{"n_experts": 24, "router_score": "softmax", "normalize_top_k": false, "routed_scale": 11.0, "balance_loss": 0.00235, "balance_bias": true, "lr_router": 0.00268, "vocab_size": 8192, "max_seq_len": 768, "max_steps": 3476}
Below are experts of layer 4 (counted from 0) of a mixture-of-experts language model. Rows are named router (the router's row for the expert), gate (a neuron's input weights, with its number), up (a neuron's input weights, with its number) and show model dimensions 0-159. Each number is 500 + 25 x the weight over its row's rms, rounded and kept within 0 to 999. Numbers have three digits each.
After each expert's rows: "comes after" lists some tokens at least twice as common just before its tokens as in all text. This comes from a sample of Wikipedia text that the model never trained on. Tokens count by the router's weight.

# expert 9
router:525518527490501540540496523501494489488543490476487520539500501479476527481445522506542500476509483515491523505507485505514446454502517559458514487481478510460527500495495508495502496487494497479524499554496553473483467481535495499473549503486504486515484534515551547473497488494504475536479526503457493504523452494519513486497490492502489494521493502520515511473511509527533527513554495509517529518510485426535465549516488489518504508463523500464456468540487540514484493506449527
gate0:527518513476502496497512519533456504498481488472487548519535479511522470513503489510502520448509469531538504527481470533503516510488523453557515517529540514512480519512499517464517521473506543519489491523526461480516503512504487490523494525459436503503547450525537528484471488485520543493506522506507475499508517521516498501465507487516510496476515492482489476510452477494514437498504536522504532463559488478498517490436544514509538500512469548460483526509508508472545505498514515
up0:527537534518527494455496472499480521454498472501509530469507525529514492504428518432487491502501519484473528456508542551524475495488509468491504460517471530474518499500499529524519496493518492477516482506442544479458497503493531476448483485500483511551521480456507484533501452484533517478446501503512486526490482479458504513522490462498502468519515512505504480542515507477510483482492514454492470486518464553483495482491477515492482512507522516519458468470494494508480518513536520
gate1:522509515536498479508532481482494490494496494464490511480508490493495527492466490509485493483502471514477508492486479460497473493468530472538478496506513475495518508466505507499551488490547550514495551472505502498524502517556519526469466466493495488480484528512523521492497539517503501527508476505500497507516547491498525492545452485541468527488484494572521504516519549528521486483472505470444546488576504500504471481485447475502529454521495527522500480481523480574478525517513507
up1:469503498489542494525534508474483446523510521460475492493501494498489494480520480495491473492537472518509504485461465506531486450463549485496485489526493463523512448489506488502480520499500524498519521465517534495492450539559461484513520471521456507501524521544534526497517542444482489533494532507510516446492555532511473499519484498476509510488510466483505527506482486559559506506506509513520529481468501472486512469524523529506531512512502557497541508475529485511499483513518515
gate2:485505547522540505529469475488534484527486461500501495517445524497547448530461477492494438500519511473512512526469513522505521504508491501485505497489509452514535483449463501475537515550520503477490561483508495497521464476522491523510507503535501478480511533496505552512501501535523512531517485507487509478492506494514493508454483493469539513474474505523486505476450496497460462508481546542440507479532513450486544466530509478496452482486482490489502498483518520477531495497493507
up2:470478514492482517492506512482510477487521511533480466482504483558570510515480492496520523461549504472464529510491503518495509517491478501501486490518467478540526533510514485500533474524535466500504508455490501490489503513508516460522451479523455474486467534486519460500499468470490483507499461521489531447501475542481536479476446460461483453482474473452501472532518494525495474525523493548486519489503511513509496473546529456454466532517512501499501484519537498469488491508482506
comes after: "1", "9", "8", "2", " ", "3"

# expert 23
router:495492520475499531488504504511537483492519522511456517535495545513532502531439475473534452553473450488500482491495476470512537510513482504519529494496504517468499460521474519492504516472485523493524498508538488516479531543515457495496496504464497527508502507523544523475514499489486502540487523474476481514495415483476473498495488507527528515489515502463475497500576510458473498485485504486509529534500531451540515505497500460536503501533487523480448475530547503489519490524492487
gate1:487485515492484517449510513524506520504504501488528484478516486485453490561497489474529507473491525519455496505528494530472486521524519501517456486509563484512502503488469504529568482465479530531526545538514468497518525468475499534508486465487459474492551537538523493492471501517523464509502523521501514517468501460490499530534466519485510504535464471507491506509530485522428510495542484499535511487514471518473505478501530534462501455514508491497524506476517510546463480519481477
up1:516513520485514477479487515475522486496505466514536533532513522505522505495484494515488422470525528476447493533490457487476531473489535474511508531508491491467462522463519509472480485492531464488511516503498451479507518504485521494525489513445533517533451512492494513514480464514511498537530522479474530490484527503507537498505480511514518509491521515481511567531514535517525507485458497503517525514495501497490470468524496485519480547507423491549493471516437462535473505526499487
gate2:526447467497444506516513513513447482500560486538476562477514512490519535496540501468514528538457474479467524503496498521493523488498519495492506492498532547500531495518481506522520503522530536489506489477461491570483497480511579444487460485487513499499507425526464468517481491549488520504498488507511517489515508530513494487517505442475509520450545511451515503493473534477501501475484498481517505527478515497501511499492498490489512474520492519508506511491492509510508464483509501
up2:513514489462481475518486508528561477506494520500534488500509501461511518467515530496500511473498508527537517546491484511527500516502545461517515499488511408515487511517479484474531521460515473471516492525514495462517558509480482532465521460481507491553517520520480514512515510504463515438486486456476459455493509517523482505487510491512460508520468487492502508475510471504487455497507494519530465519532510500550489498495479484510511464474464499499461482481541486521447522477471471
gate3:518502472461528499506503481478535484536528482518492504508514491568507546477543496568493516515505501488454494524524485548482529498509524547539520483475483468491511452510509468484493515519526502519483506529468517494467514528480495469520451460507466508487526484524467448512524462488452528494514518502533501517506466526503508483496510496536456502474462512510503508446492514523501509466474509499492463490475539517482493517479503484489490492456497454444522467519510508505538461493475485
up3:487538475519521483505495495487487464484502475503503448493489510508530457522458482502511514473532485559486487527448512509494523514472521495505537485545515464545490524496538536514488522466468490470501480521540539489481511438524470543534469517468524512564443479516533485486531491482506478504500513494506498541488529464507535519520495491510442468511525471496515466498537516534498526513507509520516518507485514506524514553506505490501543478508503483497517503470517479535506503494483449
comes after: " was", " It", " it", " is", ",", " he"

# expert 20
router:497499506509511439503497519538472526500490490561510476491492475496510503457498526519496487504501503516507491515488498506461480470504550480474520514498509459509509519559512488534496554523531498508547508502507509486503432467502500510499541452499503468500415516512508510509498505549530486492481518487483519509520500509528479530495495473535493517501500548552463500542495498496481493530504496494515522456555477473539477507527512515557458473506530504498491522512554491460509497507465516
gate0:536492496512460526519509501507520477478449513495484530502536519521523525485499504464474458559513510478523511504529469511516477563505538504520508538505476515520547497495521479537524500511489560495499541512522518525533514490530482520522485476548483505478508537469520511510494508467480527487491495492491522453507545486468507521518489475511455498485489507538537490460538492461510529471485501493477499498495490460522460512541489462489518546468498514488509534464498451501549518466532516
up0:513486499499551490505494490519530489483512498483486522537537529501486476470478459474507525491498481518478528495475530483464532466487489472500505550509559433461479535493507480471513519471503521517470479493457481524535504540475525494487507489484483505536461453502533528516511498516546560444466523500502492493463495497498553478474509512486516496519501454544481480506466528495498498509489506525499499442538518511511501517490509536500498535487547481491452487517474467526479513506533504
gate1:519495475508526432486484507492517506474520514483513483476491480529488454475511503475528534501521493515522515489531513488487527517487429509472474532520453517510526532487509531505498492530462554535524497460500460527508465504500502514526473532500490531489510489494520478498523523465500560496493495493547504464501489488480505533457508516492506497477509484464487493514539507411525500495525498511464492509516526437519480524517510556502484487509541501537546481475499508502512460504493537
up1:495521492480493540485472501487492494533434558542555528492460502498476502495487552493479521476471502452498477508465510515477477533484521484508496496513443498461505520518467552501520503481500503545462519525515493509436509507479511528512505478490471477461461522507480454479509502456529492480523542494545508461537524505500499482494522546508512458529528515529490485523503498514530500504516475521483479509478493495511540482516503522476489499517523466492426514507493486478507500523482531
gate2:458512509534471507451498510491495492457456516480513491468500528520547524478459493509503534496517524445543488480479499473501516467448484479513519526529463497527478503495501499480490513467513488471477501490486529525494509527527485514490471545485481484503501501500517529479539478438508507508497533482473481472523490498541481551502489535496505498500470521501507484467540498511491507552535481505491523497484525483481501494470465415475513490491506505462524481461499531456567472514503531
up2:519510540528517468513510496530473524502497483531484440452540497510472507485508483499474502492444510459492474510525488515518561521507487517473504485507466526509488555518473489493495441469503492472537490492473547514510476494514495526558484520512455549488502511464503495466489504490508508459486500485468547474479527501502508547507470546510479498506508490462529524513562457476501513520490491515498511514475507535476485468537498473491501470492541520542505456477497506496526462524511502
comes after: "\n", " |\n", ")\n", ".\n", "\n\n", ";\n"

# expert 12
router:465511501512493489521516508525535490485518509485474503590522511506516502470459485517502469503512480484508516520508460523501505449484480508463521515496481519467460465510517465518489560492535453459520455531515533502498501494529457507474488475507529505545474451491500516495521510512464489512463538521454499514481500506526526503474472520518496504493446511454474490514481513501492503506519515537497516582543520494488494495469507481541485475483499521477479458519534510500498528508477475
gate0:523508449484537496495512489497510494481511504519471529488503514490504488486503505440470518470505463478496459478561519486459562488546495517488503468475467482481465486528525505505500507479520517511470502440499522493498503487489508498526505507508532493531513497461497498512487517528510459479513485501485505527515551542586507483491490477496511473544526448509503519479529480506494500490447491537496497500496456488507531511476500452456504446491494461498515486518486520488490451541547501
up0:479482495488526556523510486572490490560479521505527505512493512481497481514481505486520482507525486531533475509447490492503469477448512457490522551540478506507485515483500527479460537478504514513526510490515412498498477486528528516528511510484499567509491506491520520478542484518526535493493506520522470500512438504468456498490501483451494525503498513480512504510442498524482476512521501490489516495476506493508465454467473504506507501478458484521474536486485484521461533488498482
gate1:531494475545494530450487493507529484511504466473509493487522482479545499521499509547519506528428494501505477512497468537542487478479489490451452481524514493495492447536459474480506506492534531463507500498466517491483537493494516498553526493495526521510491524488512475514503486489501558525503480509470531464471544497507483479466504554541514500463489488536499524499515488493499490521478564506458529454508444477504521487532511494485489519487481519507488505479523489545528512524515480
up1:519525494442527492455520480513440504529508477550496497501475550491488515451525476509494509503548529550482519514509503488520521465523513461550437479486459496549495509452542461490511507520512533497504490476528491519502466494485513520497455506499529460510521493469492496486487492501518496495508465480463509500487488465488477503505485475480546530527440538481524520487513508516506512452499470542482479501504491517490480493468505528493481524494482494484514435483472480458492522507499520
gate2:456519493467503478449464490491492447472494482483527532494498508520519544506486529461504472506481520535453532489465550529495550495521485523472508479502479523496522519513542521447550490510487513490530491476501506502508424504518518498543526500522533485489473511505484489507518527526488484480481484488507545467487507473518540478475469494501478502477485474529539532480545552498469485503527485522504488472516475492521519489526512467522452475457521539543532522483489496511495492515506496
up2:568482500533482530535507524508477579503505513486456489524503492505516451511509485500542475503533497482529451529511441472524457506480539499499492505508524479520481499474493491525479520478527481516503493500511483484528535532517444495469493471515519515513521484472500498528482530482501506527503539524534489520488497519467475476541461500481527499542499498518475485518499493508508493521498541538525515542481501523495467508544543550430509529523446484493493515501534512508508481500487504
comes after: " United", " the", ",", " of", " New", " in"

# expert 1
router:470519542538497501514508508528538486493522481481462497578525498487516519458453465515497477516492475494500501493486473537500486484502502522476532515507474495469467479517543471523464552499550447504527478549524519483511497501516482513485447466485503524522456485508483514496494489518503508518492510540474497524499505491491519529498457508540509506512456535504450460529471486509489500501521512518495518549512513500496492473500495501578451506506495527495485478515544527476503506498474443
gate0:455502513516527522505486535521524443466488491493493489487529499520501502542525539467543502498487480492468485518511581487516496514492479500486484501497492453485472512553485484532520527531492524478470488527470490487495519545511492478464501501502522522509442536447505430499485484497505490488493512486522506489489498462489462500472488485480505521476557520509504466542504500507492521546463530520536484460451517513510497494540505485510492445512485512461496482482533496545490479494485532
up0:505455514486494518531480523503483495479472493488494499529504505505506471531518518475498520509483512532523468485502549497495470487453488493447529527483507454494484508502502489531511500515467513497501466472442551490491541520527523513490432510472483530502468522488520475520502523535556495509481539473518480438461493475509454506493480481476482511490543567524489488552511505491502458497478519523527496485526533448505496498517492530517506478534481523490537463457507503502484472469481490
gate1:459539527516502471534508516507497485566514559549511471437536491507472505546546530529478496475524488474493491528522504503515509505446481467536496510470473471528515521539511506508503513518483511444485477502491513493528506485500485505465484474505539468500494479512524487496463478474540508517518530522511475494535490478511460496460486518490483537470499496476518546493539518493536490548481483509523516486523473477480500523524488515527497508485543478495469531476523530501494451530477534
up1:496529459483539488481521537561505512507483526509563498515515498515510517516488522521496498507520472492469514556507545533507495508524532502488488462494521508462470480500514514499472480492525514509508499506446477503496493506521446487567485529471512496511485456486533488556489516529503503509518507500511518546508474459506481540505490530525494526526474544484504447536473484493515514496515426502488472544555456479505519498492466515522501525486485471502519502504511481501542475474472513
gate2:521515519486534509457507458501492521452499498493468520511545509508508464475491524518543481513495500505508542515470453505518497484475501481546496518478530514497488497489483493540479511492483527449475483502490492489512525484518521468449501516494530474496517546476559500482551471495513537484495545479514539502511471501540460490469479504457467511486483524551530561509454514486550502503485472481487524510485502516487489482510531477540462479492504490511440511460492502494526491500512552
up2:466517479459495491485549509533523459527498491493507461482514522488496501532489509468491498457504526519505534463493533512530493528489494551523519496523465496520491506509502505478471542496489480511496520511480476527477483498507459523537458554487476506497495527459466501536459549464525485506471495491496470522498490489461538503508513433512478483520488528483502449460528522492481527484549477500493496462523508502483466531462509517476534512518486495479566496537561506484513471488509486
comes after: " |", "|", ",", " in", ";", " October"

# expert 5
router:437539532503487513488493538550538491524496499495485508496521504518503505475499524496533523485506489544524513563494477501529474522497487501470520521509515478520470502486512497474499474485506488499519455553482446495488510508451455512457506490521499491539490492457467492517491462485470533513443520505464486559485501482507539505478501530508490537484469510490438490539491510510481526510532505529516476522489518503523524501486497483500472449491479545430479531515485511502528519479513475
gate0:504480495546451487496533487501489477531496526502549484499443472554494494509505454510505489464476489487484533500521511507494554490475556528508475505475550489512492509534548480499495510493490489527520517488536507537508472533464509515521514508516478485472507525450544526490495487528506483465522502493502450511489491470552462491491467523524514523485474514470498495499543503483551519486478521487528495483545519537517506507531521537473505535512471472503565504483486463472463505486504495
up0:522539514528522445502481497510487568525491507496518524503528512474437482523507508488498506490475508502523453472498496483469484488491499476534490473522497485535465467483493508488511565481497486491487484483474481481533502486527514503507517479520474460492540538467505459484496551460532489526442500556492485495510489522511475477496512460541536478473490533458547457526480473508482481500467496508505491509480493490497542462538498474515519496547522499464482494520503534506500519537521463
gate1:506535505488487541451534504479484499545481512511490524498456470515466494474537517509481487508538462537459480509464543485476521477485482516516462510520470488466526508522489508512478510505505497500486494465473508512549497489486490520468502491481479461494496537435499461488491487496497503486494522519471512514472512513508490480488518494505518514495450476558448517476474539558502533462478500489512456535467452496517523495532485522476494458483461465522507515468474491450482523486545501
up1:532511537524494489472532484516488495500492535499485513541480461550521516533495534497511488503487510576501495486522507489512541507499505509445484509504492529510481482492492529498491530498484514485478497510507442545450494511473438506445492506534524484494510501504480473521546527512484497524510492475506491520464514486532506515547498466505529511482516506544472513559526503546480513537447538475476488498489486526494488521466489517500502512520471522507451486533506532489460499480558543
gate2:519516469503509489439512469497494532482528529526525468500465498504515535504522511459544464467495504519464510503523491511508519522512528508478509432475490456524527465506534510468530495552462532454488446505503479525482523482509537487491526515534487492545507491489493491521513516507498524501521525465513481482514501499504448434493498444444483528479508493502492540478525492495509533506487535467477479504483517488507519499513499511467495535513486494481530469514508534489538491449534473
up2:499500477565490491530521541495497470507479492478491506535507507468490491490491510530498497501486507570513505478540455475468464465481533475493494528528513507516470532458504487470452543527517505522520555439489503508520533517485484498507507486476485537485490564467525501514500485517471510518500495528458477520451509488520493549531478509517503504496525473534516521519483500523527455516486506520503503502473540514506520470518481466492512446484515463515526512476478505521515560522489537
comes after: "-", " the", "″W", ")", "5", "4"

# expert 11
router:508470477500512531509467509487529485510493522503531496511506474516495504490474522530486486507518468543553497509487509551496501456488540520506512471509516512499479508483514468462479521494531504469512447523550518508542471490466492502485497484506494496518500519488470528473453471518479518503551496463495501553450479464470518510470484475528516488507472472509456499536488507515474525454500512480545479522495489471542455560503468489522516497490547541490527500517523522505546547486456488
gate1:518503478541496532514469478505534473522483532533542514460486503472562515484511537505479477513473466482489484486458527472485464492560465518530518511504547523464519543496507476494511475477508549513475495526533462492484519511462469473456511492468463495508479474475505488452514466499493484504495499501488560498545450523494499465469532480492528473450486445540495480511494522528485494524489498492509517497513476491521490500493465496448494525490523494507495495520513499475495471485542495
up1:496506547479534488536523507523517541527466505481486531471488497488515488521526476538442479534480475497496502458476520455481523526521531475537538487473476540507491514513483527493496455494500526499503477512524520500505511504512550486451526481514481492525458514454478496477521511454503462546521519529480520498487476471502532491487500518526551480489513459536511486502530520500461512505518498505531481545464539470518525520480487522441525447515504492531467534496498507495471489515518519
gate2:523514488510506455512491504520503478520502467472458537483526501472492495509498474516523505476503475546491488461566500480494475509471496427501497502471516539420489484523522516471435543570454481508507506512527465497499534491462503485500475466508434524509508484488546514523461485487499479505441499531492505460507470512447523492510494512487512490493508481489522499526471514534499492470517476484485511518484508493518470487492523514494505497524520558524511516491500502522506500493467492
up2:504494491473478464482476486556512486507506481494478500482514455513485502537504534445514499487485486511489507467473532490490485475524468481514526546527488526515463530455518497472496470465455493499515523488556483476483550494477497487461518479506499530512515480484510505508494535523497476484519539474582474534507533456487507488525447507515508505481507519516463511523519480524489507500487468528470568484515517503472509477510458531485539518463460505482503517487481478515498474510543461
gate3:495503500520442493478466464473492533508535519485504499496506476482493535513493477494500496538515494511530498499486503507509483530542503508482475539523459515494506510526470497525526508505500491489497491513514484467491488539506544540518484484496462483532508457524557497427513471494520474477471497467527463510469515508544506481489506498486562496445455487463533505492499535495520504511498507473513496537519484467472536573532488504509505475460503458487471473493517501470500528496458437
up3:558515505498485498484480513499532486515483512514459511519558515551519515500513510455499535517512483530579479495521462491512510504510500505472493510512532451464473486491492510463502518465480518493478485517491522486489470514501520486483518517539458485541456532509519492474485529482485522513479454473576511502482484501527476486481473510515536481504492469495523471511527514520494520520503491528528496499549515451528466462503531501490528431492494483485506477473509502537475513455461498
comes after: ".", "6", "5", "3", "0", "7"

# expert 8
router:507433499514528470482538461513500482528480480487549521507464472483507509545517494488511508505481501494504494540539505497517500430479520535513490513521510477533540493478479521459519508494522490501522477477491507488505508501543540505518489509497453506537467486482501510512458505532494554479499486506480498537505496519539501406491473477493486519431519473497481478516510520510498430473504518520443530525509503482489515493480517552474498502500495497475526516506482493486476534483523483
gate0:515513486476488508542515478464481522509525484498488507488503487500514541495461494480477490515503497514508509516541527433451507499509484483550518479482517496527521529512473507481501491540526494498489455466527466507477493533477527516548463515479513485541492504497501500542489485500513491503457503490520529491525500543456472451523496482486454474531455485471481503491466463487525530512511520483501519471453517464574516539493554505521549471453485475483476502521474527495519476503507479
up0:517550484505499540524507491449496472490520525486509482492529498486497512489460500528524534519502447523507491514435467439471483489544476527460528506498467484465529489490508525524503517502559492496501539518512500477485481522518502541514539560473500475504506480471554484520536480503519497533504506504449514486512539450475489514515496487507507479499498513518482492525497517510551492532543451503500482481553498523512525525531498511458455520505538506509500525478506505539498488523516503
gate1:486513516496494489509509503471494526508445516516533483543484544535494478511510446486447485551498546433499500483544473525511459495550551492495506465519509462499520518499508475468472495487522516508525534503544508530519456464511500475508510521460480510518487492480502495493492489479458508492533526514477517537483563493519497464464503503512519514522483507505523513488499512505450506514508538490533522488447527531528477511515483504463534465483478499447529482469481520484490494515512511
up1:523484508503518457507532514503504551533496513532500491544493492480515464467521446516476547462495512510511504490473496498474541477526492524537541524498499472490513515517515486474495482524550503475481537502523480553459470517500489481473487542495503496480477489518488541485431493567558530525463512485457508482481537535504488497499515480495472480478506475474502445485541524531496520517454475497490489468475509509505499499532500495494486506501500435507489492528482518519538482501481512
gate2:512494507477478516494475461501531510552531496505496495516506465478470477504559473518474491535505512533550537494488485485472491453464485513512569499519469554505524520517545509527517511524517521523509500493493519505556509482497494499435518515509470441553501510484522524517511472502480492488508494499530431490537515510510445496507497523471500512523525496497509468475500536490514478497491529505494486524520490478497513495485504560527566518493498505552541498485481504519502497489486531
up2:468482462460514435513491526464505529498527501494504534471480464510479465502492475494497483490471473530516471559500490537485471528495527481495476522505487451470530555503516465520487513491498491509481517476468498506516509492542488463503482464471506454517492457497433498500501503534482501514524448501503523477492518513508537510491501498567500513477530536490534478512495456489492514521501463539467497492493509496507502496500517495503485447507496471514435442464516533488510512480486528
comes after: "-", "==", "\n\n", "===", "S", ":"

# expert 21
router:529527512541515510503533477536481502492481507470484491535520487509451512468469496534504467526491482508488519480492508512457502450496492498476528512533521528448466437518521462479494563498549473534532487590543481511498542494523484513458486495506501528545487507516521531497481483496477514501452503493492493516483499487506506492461496531511488506495452540504474467499509478511454484529483508494465466548510514506494493482485486496525518484496458491494467513517518496507516526449484495
gate0:521479488443488461496559474495524493528467507460551500490498487508502569471533485547512555478514516484546464550506511482502506499472511527534507484516488484509504522514542483447497514490481505509482509505530478500478554517515519535485467468493469520507497502514487526472541499560509530496541493500519503522531459464476525492547514500485471525508476520487490514508518518498508475528498491494549528497494476504532502459490521524484543484495492506483501528504485546546475512485478477
up0:457496472506526468536543469473529468501469495511477539545497482480545501484542512511495494453462525471475452514524513509507490489534448477505516440489518510484480476476534504538466504488506532501507515537549509463491489470492526498486507468507581493495483532526511521478509496552503498478484517501526518532529471505493475458487494516511500533513507516501455519516523491525471498510516523449504533488488499512508503481517515520475538525463503438495498516494494475492492497523502454
gate1:521511502540489515491490482511494521463531574463517501492481494525531498516464473520480503514536466518506502517529464526517485511510515439501489476507470499454517528510508490520535493526541479497499510490503482490495453445488530504505467486518470515465481521469509484505488456503487506510475540473491465514481499533506448506485513498505498497483538481491504551516426469486508524490513536505486458438476500488480481499554489499502502458486521464469521521475463498459472514507547487
up1:539484523553517535489518465529514537465494525504485512488477480526510493453522518527492455522573477539511468493545520463491491540487523454549485473515516499479524504484481505528526531488525506451470499506531496467494447497470532493458494501530529527494519509475505491490538490527496498508500505516449436502489515480524551514555486508493516509489518496499507499479468508468479482469507525532509509468497496504486483495524503492492475496534506461512531546472480522508510500524545487
gate2:498482519536527496475471481542489495496501498501504529526486460507501502527502506504493516484508514521535461532519480499490489557453481492517524495501529492462514517479540507484514465497493483512500423492528458448472468501498541471518501495502495486529474530553495515468521506500514483499505498469527493503444443446505496497526526468518529514494491493505501490537463463539504504510482489505489499513498486472474533515506496521494480505552530499565475481501506495534540430481536459
up2:531451476527500559519458487511507478522483502498533478481492475507523477521507489489518529516470489496488489487495467488474460484463516535483470455497505471489512473492497553473518483489472483508475528474480488508483447545509532519494473519506517486486490493497546549528479518525501497488499474472518515524523541498511522524535492501495500430494507520432505485519493498515476522480503501475463505491449513519474442437476503500524473473474465487474541469516498491476495459492525532
comes after: " |", " W", " F", " T", ";", "6"

# expert 2
router:522500503550514512527532508525499489505524461466511508509465505511526527480515493517496448524492473523491505518521479509542495467484523531460534501494490516456536501529454498502488543498537466509505487466495505478493504459530463479466505478490499498463468509488538503528490466469513507519465494541457488479541501522534509517464537533503461481463486513480523483471503483488506469494522491482492471556535529476541464516563530504521519568529493484493472455504506518494500486510524487
gate0:456511510519459515519490489522486449523471514504518508510501477548513533549480454516510526536494520462493507477526511516512473539479508513471437505502455501517507499501470472497510496495479473500523509500515497496501561560505496528494475529485460533478444482487491518532486486487539473498503487519568512525487513506483512524481476481461464511512486490539514516491456505454477496528558479532501513500488496526496524483477466503489504482474460512473536538507498530478472506522453512
up0:503473493502530504473468479482529527473524526553531491542475541456489529460531518490515522484492536503498467507480523494490523450467501460493521465514498514465506507466524516498506478518483503494480539510476502488521531472469523535468526452471537502539500476530541500490510502551476510497479471428450494498526471490480494481480480513534483494482464479466462504506530521488486518498481479450499475497519528476533494511542491504509471503510513515551487515469469522542486499528490519
gate1:487499481476485541521521500479493495503484478488482507547475500488484443472476538496453546485505511507482509505485502512460508515491525504449510556473480460487462495505503509520517537515514543496505503488530494444509486454468539480490431490484524509539514504503474480508467541487513516500490477467463486485540528492450498490510504550516516506480489496511511502559504494559517563460503512520540480511493523484464503493508471516482525529534524464493495503466503517513521466507473482
up1:486513492513532487497505522499478515486486536538522494435521506545521560534508488484531491509514511534492494500473467476471471494475526510482484472525544520489512493514498450489483482483499487476486491506477497466479510574520492557520538481502527513482491480469519517490480484511485539512465540499542510536455522508541503494468481497462464507498512501505486533423503509451495494482488450515482515495516514472556519492532551483504532455503480513491502498532519508507495509510528510
gate2:487472485478439515507522454486463473530481546488480490448522534512471504500475472479500521512525482488518526514535477527540542514496501494440484489501486497506493483508481504503528483497532449497481526507503510485522496510516475495505514498484537494488518508483510494560464484507484499464540465507526527486495573481498501537498532475500463566473477552482559512426510522515473506511481496510488488493525496485469502512543486490449547498504468501490492505503485497518486498536505503
up2:463484546527500546521514489523477474533514540473534523489518495512489533587531510480488513510499479509516526494498499461491465509515511523521516513477546478489513525454490479566516533520522510492480536518504515456535508463510472478481499524508534477514518484503535499533480477528472514518503498501473503486461532519480519541527494524549472496524508493490520511508532511514529475533464521507472559477484525515493524524477498496474507488480464513475502492470490579494474492485490481
comes after: " ", "0", "2", "–", " (", "/"

# expert 22
router:486499527495497534464512487472536495479538496481489486519495504528496485515449492513514471559452442491474503511488489549556512538532552510507514485488525455467520529535476479548492496490500507493471491471472574516494484457512493495449500515494473498506504461521516506522522503496474507495463551488504517509466481518463532484566536517485523497485490490523511484509543491509527510513481506461509475534480506462492543492494487482494532486525528484479504482466531502469487484515511481
gate1:528521471460508499481502538519489503454459488477503464554490532524498538476526465497519531517497479511515490523502488507536477546480543522468544506495515450526501508482474464504521511523481473478469494464486517470486477496494550492505487504486499458541536495472520503490539508500503485463489496507476520519518514545486510471488469476490488518487468529505504491450511470521441536466469482528490432514529461504518500465533548490513460509479479519508508509496503503464497489507543530
up1:531488490529497461502538533529487509511501473500495499571502503494501500494513507526520490481509482438496487492534520484546517482492490510483507465448502504489480505498511510496468487520495501500466531479463518486494500534496530517517506477542530489516497561504505520481469577499487469501513516499537475485497462549505544465518477528498466477473477513477460502444478484534529513508546483500535513504465527486520516508522514508551487525513489501505515547512449453478526490507446513
gate2:479489513490474513518456498493508444498521533514494506452467478525557494516521497527525548510462507514505486474486512479484489489476542498577530547497484521487498498499459500527505503511418508521536532505479478480486513471520510502514486478490517475502541478503501517514475474478487487475505493487441498519482454469537501518540463510502515502446506496493505481501482531505493495521503519493504474527478482482534487477501549488484493507521482484477529474432518479543537466473471492
up2:518492523471471530553493499496473480519541494489459466454506503493456470478504497505517535510515534474477468506512512516508455477495496472494500521499484501503526494525511471496545527468451519466527526510454525507451465437533495500482456497512501511487512509457493480511480518481520490491563455469508507521540503540541470504488509522527486480511520503498490479505488493490500496527528471461549505461489510543542526502523472502509505522496538525471532476497454495488560485495492490
gate3:553529486494534515484479436485525554523514511537509490502491484506519528499506501478487517532519477489486538512511498517522490461516498509511499552443503490479504520534497487459509490528519521518517529505455496533499519467511497521501499439514467513483515482511525517498470437470529496485484458537522480529469494501539500463482522463498558523456490507471485496500506520457556473532501526483469503492482527509523485510510521538482476509477470495486467529520522504516452452508486518
up3:458467476524497481486548516503494502486502473461505498488495541514467509474531517507525486500536524483500491480494516505500520474549527500510524466525484505504519516448515464520494483494533494502536502514552508503514450526512467559452487533496512458525524514494471491484501551461521522529518523447466502492469473516485492509491472526479484497499524472505493469489465486551437527513496538516494488513481457539475495459480490503499533525541550524496536483483522490526523510536514494
comes after: " of", " as", " is", " the", " with", " a"